{
  "n_layer": 13,
  "d_model": 256,
  "n_experts": 64,
  "experts_per_token": 6,
  "d_expert": 80,
  "d_shared_expert": 128,
  "activation": "squared_relu",
  "moe_layers": [1, 3, 5, 7, 9, 11],
  "router_score": "softmax",
  "normalize_top_k": false,
  "routed_scale": 1.0,
  "balance_loss": 0.00641,
  "balance_bias": false,
  "router_cosine_scale": 20.0,
  "router_bias": true,
  "init_std_router": 0.018,
  "lr_router": 0.00115,
  "vocab_size": 8657,
  "norm": "rmsnorm",
  "norm_eps": 1e-05,
  "tie_embeddings": "early",
  "optimizer": "adam_variant",
  "lr": 0.00092,
  "beta1": 0.9,
  "batch_tokens": [32768, 65536, 98304],
  "seq_len": 256,
  "train_tokens": 654400000,
  "steps": 10100,
  "dataset": "wikipedia_en"
}
Below are experts of layer 7 (counted from 0) of a mixture-of-experts language model. Rows are named router (the router's row for the expert), up (a neuron's input weights, with its number), down (a neuron's output weights, with its number) and show model dimensions 128-255. Each number is 128 + 24 x the weight over its row's rms, rounded and kept within 0 to 255. Numbers have three digits each.
After each expert's rows: a language model's description of what the expert responds to; "comes before" lists some tokens at least twice as common just after its tokens as in all text. This comes from a sample of Wikipedia text that the model never trained on. Tokens count by the router's weight.

# expert 49
router:133153149100107073136149104128137149141103147139114117094139137165117163113141180126091130125121136117115178141118149160152110149098141117101121126217129149094109127136121094128068160113139104134157154107137114105092095145129128096125084130142127139098163122133131126099106152139116121119122126135148133120125104104105141134149120162155151124111116103116137153145121103100121115115117
up2:133133134157138128099077136109080140128172102149110121140143112125120165165165116069134131125100130143108143091119156119147121157103114136144148128097129160132116142108112215105122137144129115085100178106132153121138140149138166110097167118146124127116133132133144137107154147108114122123135068062117113185129146125107153141096094065097145083128157139121132111085156108123116087113113
down2:127161100138136118144095132143109122137114123145122116135113091116163168102093130085111104135135146096134124112113161106118135143131152073108147103115120119078146176166153149164150132141100102104110130128141140098126128134105177076145129124110129136108117101171145191081114157126168188128159123187165120136114120135098098116076112109130149105121084070163145149126155165130131115088107
up3:124114109109137120116139149117123134154147156183079128104144097131153151099118107123179118125132144148114109132017164121156151153143107116089141122116131124143120111127141114136097154181119115161125150084143157153157111169166075091111171092126158098119094177140124110145112135109079132102121144124140101126102097115118125117128105126125127132126103155145124139177161123132109115131159
down3:144122103143140117167125132150108148111150135137158132074141149138135142068089115124167174111096131169125113126114154117102119128107123124131073104124163089109081141190134145112101183149137078150144164130148143137141139177129114095099159101126141153080120134119134154131103168094127114101095114130154107122140115153110126125127139130160124130117104142085096113169142100088153139125160
What it handles: Countries and institutions. Second parts or whole names of countries, cities and institutions, such as States, York, Ivory Coast, Turkey, University, Army.
comes before: ",", ".", "'s", "\n", ".\n\n", " and"

# expert 11
router:138119155122151090115159110081141129121097118170146171123104094141124107157147110099144134125139125120146115144121111114135154132150185164164147139167155131124142110155120139174096164160106119135112145113120145147152142084125112136151152151082104149114134100114134118146085110123123105077134080125117165165139134162153109107166120133083146145122121163123136121118117200086149142142150
up0:106143108128117135104141122137120115128081118162092136124110147142127108147158116135168142108116118164111109134117131090126074127134135123101137135134155154148166115094114124122108125117148090129143110105112093116100124146146112118094140133131121126154078121136120132149143130097125132103106134140148131133133128104149113165116145163109138145137117122137142120154170164131125124101128
down0:103134070139126096107130127110104153131144148103109111085140121103087149112173160133146139114126150120082116111084127137110105078104129138131126120126129118157118090127133110111113109146147108122123133117126148065113101105161191146140112145118107134154137163100145101168146117116123111143125171140187105079159085125140132173169106150142064134181166161107119137090149134127182117109095
up1:143100147099164083039153187127115151098159084131128121153162132110121149144147154144134125128146172111163130167115077103150148081125141135135135152158115151100115120114174093143147146101089129113146138139148082141122138124134135159135163093127134125103174120144160082141106129147153161125086130106137179130168115125111139080163110110147150124122147105162113114087101135118168092107133
down1:111177120137115128170175129166149142175114098133147064093131121137138119151125142140122152119094085050110116139145093122129165144125146099101154153141096106145135147119132142129105142156122173145097097082123129118089164145121102148115126118106172115115112115105153152146117112105187132144133133112139166160136149147142123179143153115105122146101102146153123103150158169112174128173139
What it handles: Date digits and dashes. Day numbers, ordinal endings and en dashes in birth–death dates and dated entries, also "On" and "born": "April 21, 1817 –", "On 11 February".
comes before: ",", " ", " century", " July", " May", " March"

# expert 20
router:154115127139126153116130121153106122133167162091117115136115151111146089143133156149103095132136122139128197098130101161136122128138106193107066123117125145149118136121112134091107152097120108129118090160109135122105145099136115132115138134161132148141130151157146133096109123156157130154159124122084112130176109101118129121101129124095150128156178159114139171099152125131187126184146
up1:113140153126160168094117102135122160104196167137153129108091108097138164137176110091071123158137124117112108117146099123147162121123115124156125111141135146117068133131146166108171128120129164134126134163134166111133137127078134145081123127127166133112143182114122125112121146112124133144071103106085147108130076111158109135143142098140147169158126170132151128118149142151092149134164
down1:104123123143131103129156134182138155171178188113136113145163192114176168112159129163093133134138132120123112116100123166157105125133097081126167128144127164115121105106098142102157157122144149156120106124113126114115175129125106155085111134135165170106150127127141153078136160119101154136119152158102120082063128110106134111142136142134129125172142136155108121100133142145124138139164
up2:122130115063128130117084130115123178097129149102097168120143121135136125143130107127108130129109097161116150121167155114154168163130126146100104132112113141066139140125134122101157111134143111141153139164141103154104105126139135121147115133102132139163107130171109121146168186135167143102094124122089139091125101107102104073134095138131127139139131160026098156141107169113119141148144
down2:170138131115113133124102118152136153127114141130139162176125143101139119115135116122164118160141132137132156148143160138162173127102154170103108104113097132115115114130152169060099109159143085127142069154125118118125130128145129113156105114145127170162158123105106119128129077098125101100153103167117137126111100154118117105115120146115153177122125127096152140109135113142152131190152
What it handles: Verbs and prepositions. Verbs, verb endings and prepositions that take an object in running prose, such as ing, to, of, took, into, include, using.
comes before: " the", " a", " his", " to", " their", " her"

# expert 23
router:121195125071100144140133150163122149124091086159132131097130143163115158119149113090129134137142139123134160159098127149144133126066115161097141112139137127105136142126122117143116116079129137143122144158148131101114117155124079117106134087135089108143167145106126130126121135128106081118154141114121129147126133126108189158121126110125121137126117115102140137157122076119103108124137
up2:150127139122122117126113156092098137131114148102126150132174109112138125137117109119133101116125147122166147162161090120099151139129155152138117103125109129142133159123122118115143133139091170124145182152141155172121134154196144123147106175125114127121129108124118126177112163037127123132139123088110142135124152139125143130092136090145179130149126093141117137132132120101131132102047
down2:120059124172119099103129116087117156131090162137121123142133140155083154146159121146126168144128130150152145136098128135159135102159098079131084135126144101145166115151089135146122144119138139125120132113114169110116122137141087118077152162119139104143108163135098113114156128158132135085181092165120132117135117159152154139125123131134116103129152102115135123113165120157122137150154
up3:179143130166088146132179131115121149150124139130150177107076112137167068104075098145099140132153132067122114101143176122110114126123160139140122114154142137127158095091104173152091115173122137136101163093147104156121133125108152152107129161127136115106129124142114141120120142142106129103135129135118110118124110110153137124138137134136087125119103157100148136109123142120148114148125
down3:101101115102139130118106149127104166149140095140139137112167142153097134138094140133116171092145112157114169120079141114109140147102119085104108126157124159124119137127140112120146157085145114107125168117142144096136149161137116125071145093183138119115107118139143128138125135175133165121130174105161114122143096179154170128102122105232153044098148140116139125110155102140166147120122
What it handles: Place and institution names. Word pieces ending place and institution names, such as -ton, -ville, -ford, Hill, York, Street, Park, University, often in sports schedules and tables.
comes before: ",", " |", "\n", " (", " County", " and"

# expert 41
router:079122132128160134132132110178118136150111127164091107113127142174120122145154028139150119085150106160103122136137130143119124132161100119136159100139140126176112103132131173165127118157118128112142152137112073168117135125152136131111086171081115109127149177141125147180143153131135117111144172123129152128113109139151157113127090115084126153081142121127098131112099095170139140125089
up0:176111131141114141155140141116110155115054116119179166151112144153126117107113106138128112152100110124102105085107086101100113105124135139130126110135122138141118110152150114147075135121118153115136144154104134148137136112149105106153137140105107146107129110092130120159149132128083151131116135187144147124103133091159133097143154118120101124123113126122127136147171125099139136137119
down0:111147125159168127145068113135152177129142152115132125149112120156081112165098113130125139120112094140163158146152173133136131124139136142117115125119108109157124131119153182109119139175146152133138137134163167113138145141138166127096148156164131112181111123127112127136121178124155105156085109114161099091156137151132137169155151101135138116158113122130127119178118089122145106147128
up1:135061173127110108094136104133153143126148104126097112121095105106169125117142128112137177134177103121121066164111115154108158087110133146133140120113134176118151172154144111115158133141120120153114106101125125110155126114145099092122098133102152119172111139146120147096118116129107127141122121114138151198118146159104110122126132161188104085155136188132140174121135121122113154117117
down1:153112138091177117126141095109143117153114127150130073124144130127066084128126138123106122103167124172113145106122156142117131088107135138092116134166159180122111121091099127114124115109103149173127121124147129127156137089173126119124106133124123088178111138156136139135096156140140135136140167129143112107106146111102095138156148132121127128087104130143159087149119133151105116086096
What it handles: Table headers and section markup. Header-row pipes and column labels like Votes, Candidate, %, plus section heading endings (==), bullets and infobox colons.
comes before: "-", " |", "|", " |\n", " %", "|---|---|---|---|---|\n"

# expert 48
router:101108124134097129101132083093163129122102096167112160125100154197093110100111148117126148112146090135153156172117124143118116125085118151104144128150108116115139136161086111125109132147112114113134132144162159121109097155109140131106119124113129136084124154083137112117171113145095132136134108134123110160102111136099102092127140132124124095083149080156172144133118146093135123121155
up1:105100124166132143109134097161150124112116092104138115157083104167166089119082114100113108129116124130129117124121130159073120091114120123126109144162161113114111141116143155139104111129121141089152178122144107076130138120110146152109151148148120162092143022139138130116103125156126139134085143133145122130158133113114143124114101080133119138125118107085115136136119141159151152161119
down1:081107140119150104152093129100135144093084160136112156128117130179168177126132111134119117120146083133155170135089126153097081147120104119114144151122102143079165127148086123141096172084113172135125152124123152097158158116123143142096127117145122120134104136127136153108148083132150104148153140132149063156128144174121134092134144108125150129099144121130176155085118133155085146141148
up2:114088118088056114112117134119084157119116169115109142145128123117110117123150157085087112117094117162102104086158124141129121156135107081123119121092092165136182067109130132094144160069147148101110126112116153113119139131166151105123152134132127107157138151130135133112155112110117138133113097131138108168060164103129148147115123139144093136101123110126116142111138216161118123118199
down2:145086138157112066140184147145121089115153151125135132128142161146125127130144165161121135115156086121137154152125099122154131101111159142116084151161139126133142087129080102121119149109128127163165121075127113162122125152140081110149108189107145135128137146111137118131142134117144119170123147085127114139169129109178121120111152159138129097117136160154128131107151152083099170145125
What it handles: Acronym capital letters. Capital letters and pieces inside acronyms and codes, such as H-AL, EC-T, MN-F, USA, UK, TV, often in tables.
comes before: " |", ")", "O", "E", ";", "U"

# expert 46
router:175105152145194076128146068151157110114158116114130101106112135117126119148127184140165121127131151127134130123116128139119121141133150134137034141130137138121112084118114133136141114129149112102152140091126127095106143105122121122117109136187090168112120113135143147128117112131133148092149090125163149142089104165115157139162149184090169172151131118104153149130150106103134150182118
up0:107107127111121117150142116137064124125130170161119128105167178108120140178142119128101087137151156146090112110144080126152125156167108166133117171145154128151105124136063186129194198158126146121178137119147107142134100133120122116163128142143100125135110152119102104128120113139102152135173101134106117106143122135106115130093142128093131136133086153107151127123147132137106127178118
down0:130105139094159101146157136152104146093161118163125169144168187157122099141158164121127100125112139156137139124111131163139116130166117154107126110147161174134089103088127098131141105106107099130168160174140180104117128146129093116098119094154081105118126130152126166126124117147121115144163104143114144101103139123133115117114157144140110106175139156163141126111136136123130124140128
up1:140171132115103108120148117143109151162125096161140140165124135148138106165120109133103141106090080131150126099116165140156090148103129136127136167143132132095165089135155148122125107128108094099124102095115136142133113130124132100151158141114133122159118153088193177159153123117118063118141110105133122122119129116126136150122145097093129124154139104103114170126136099107153129107106
down1:127125125110106131110151128120091132170099145111168141168155185138148152135082138109104135098093102130160153104134145089127081157102115098127149134121105080083133123125113170147096151118103137128105129129157161113131119100149138120170118128048159159126082088159142168143145117146164119139089162098156134109134112121175139099132130153149089152089122122103148120113116117094147113115108
What it handles: Abstract head nouns. Common nouns and noun-ending suffixes after determiners, often about time or abstraction, such as year, season, sense, order, -ation, -ence.
comes before: " of", ",", ".", " to", " in", ".\n\n"

# expert 51
router:137146106113168118134125150141134144145147110107150105126156098117133116138109089161119133116112123088085116112111156106132143087122124139169122166110121142145130083144118128151152109165128137118120120110129153124123149161143138130144113149076179125103117123140109173149142102158163161097137120110101130075155145112149085111149114133144136161147157149146135157136082156088156173159087
up0:134117100158130128128105134098136097130099094168092118105110092133120145138125131146111125100144110157111113135120137209141075176116131121175151147151150138149116087105121134174118095147140078129135139116147123101134130157124152138140121125127122178093134116157109117118140185157108103152125144114166142127146140117124168143156084111114121126148112129086152115147109101124156108139155
down0:136090140127162127167130120152143102170157114150161139134113072135140121130151141081155110131145130131093110132175182122146133117148124102095127115152131146135138106149150103123149103144117080090162132152130101130150115118171072120151094089184096140110120090150102106121107104124103109159142151123112151136127148123132083141135140110126143102083137121138120091120101112132113103144138
up1:118108134163115094113095094124162134150132117176115113084111125153158120164139125125108085135103110130137137096107136173137084115109154160115110158147133122123083145127122136159118113148134113115123133107151055124092098104128131136112125149152089151133208119173164105097061107154111143155147157130128163165131137159102141086141146148071084107169169116122111144127118111105104135091134
down1:116111144126102144134150142110169113110099115146114149095115124076123123112138128090145116099162168167147118125151149106128120139122147134117111170106113096101109097176126173130153085113112124112124137112157092133132118121176156152150103102145080121119146142167106115136087133141098109147156138120070105151129113157081112134135115094111119089148136141168131097118143104141148110120152
What it handles: Paragraph and heading breaks. Paragraph-ending line breaks, wiki heading markers (==, ===) and table-row ends, e.g. ==Sports==, period followed by a blank line.
comes before: "==", "The", "===", "|", "In", "-"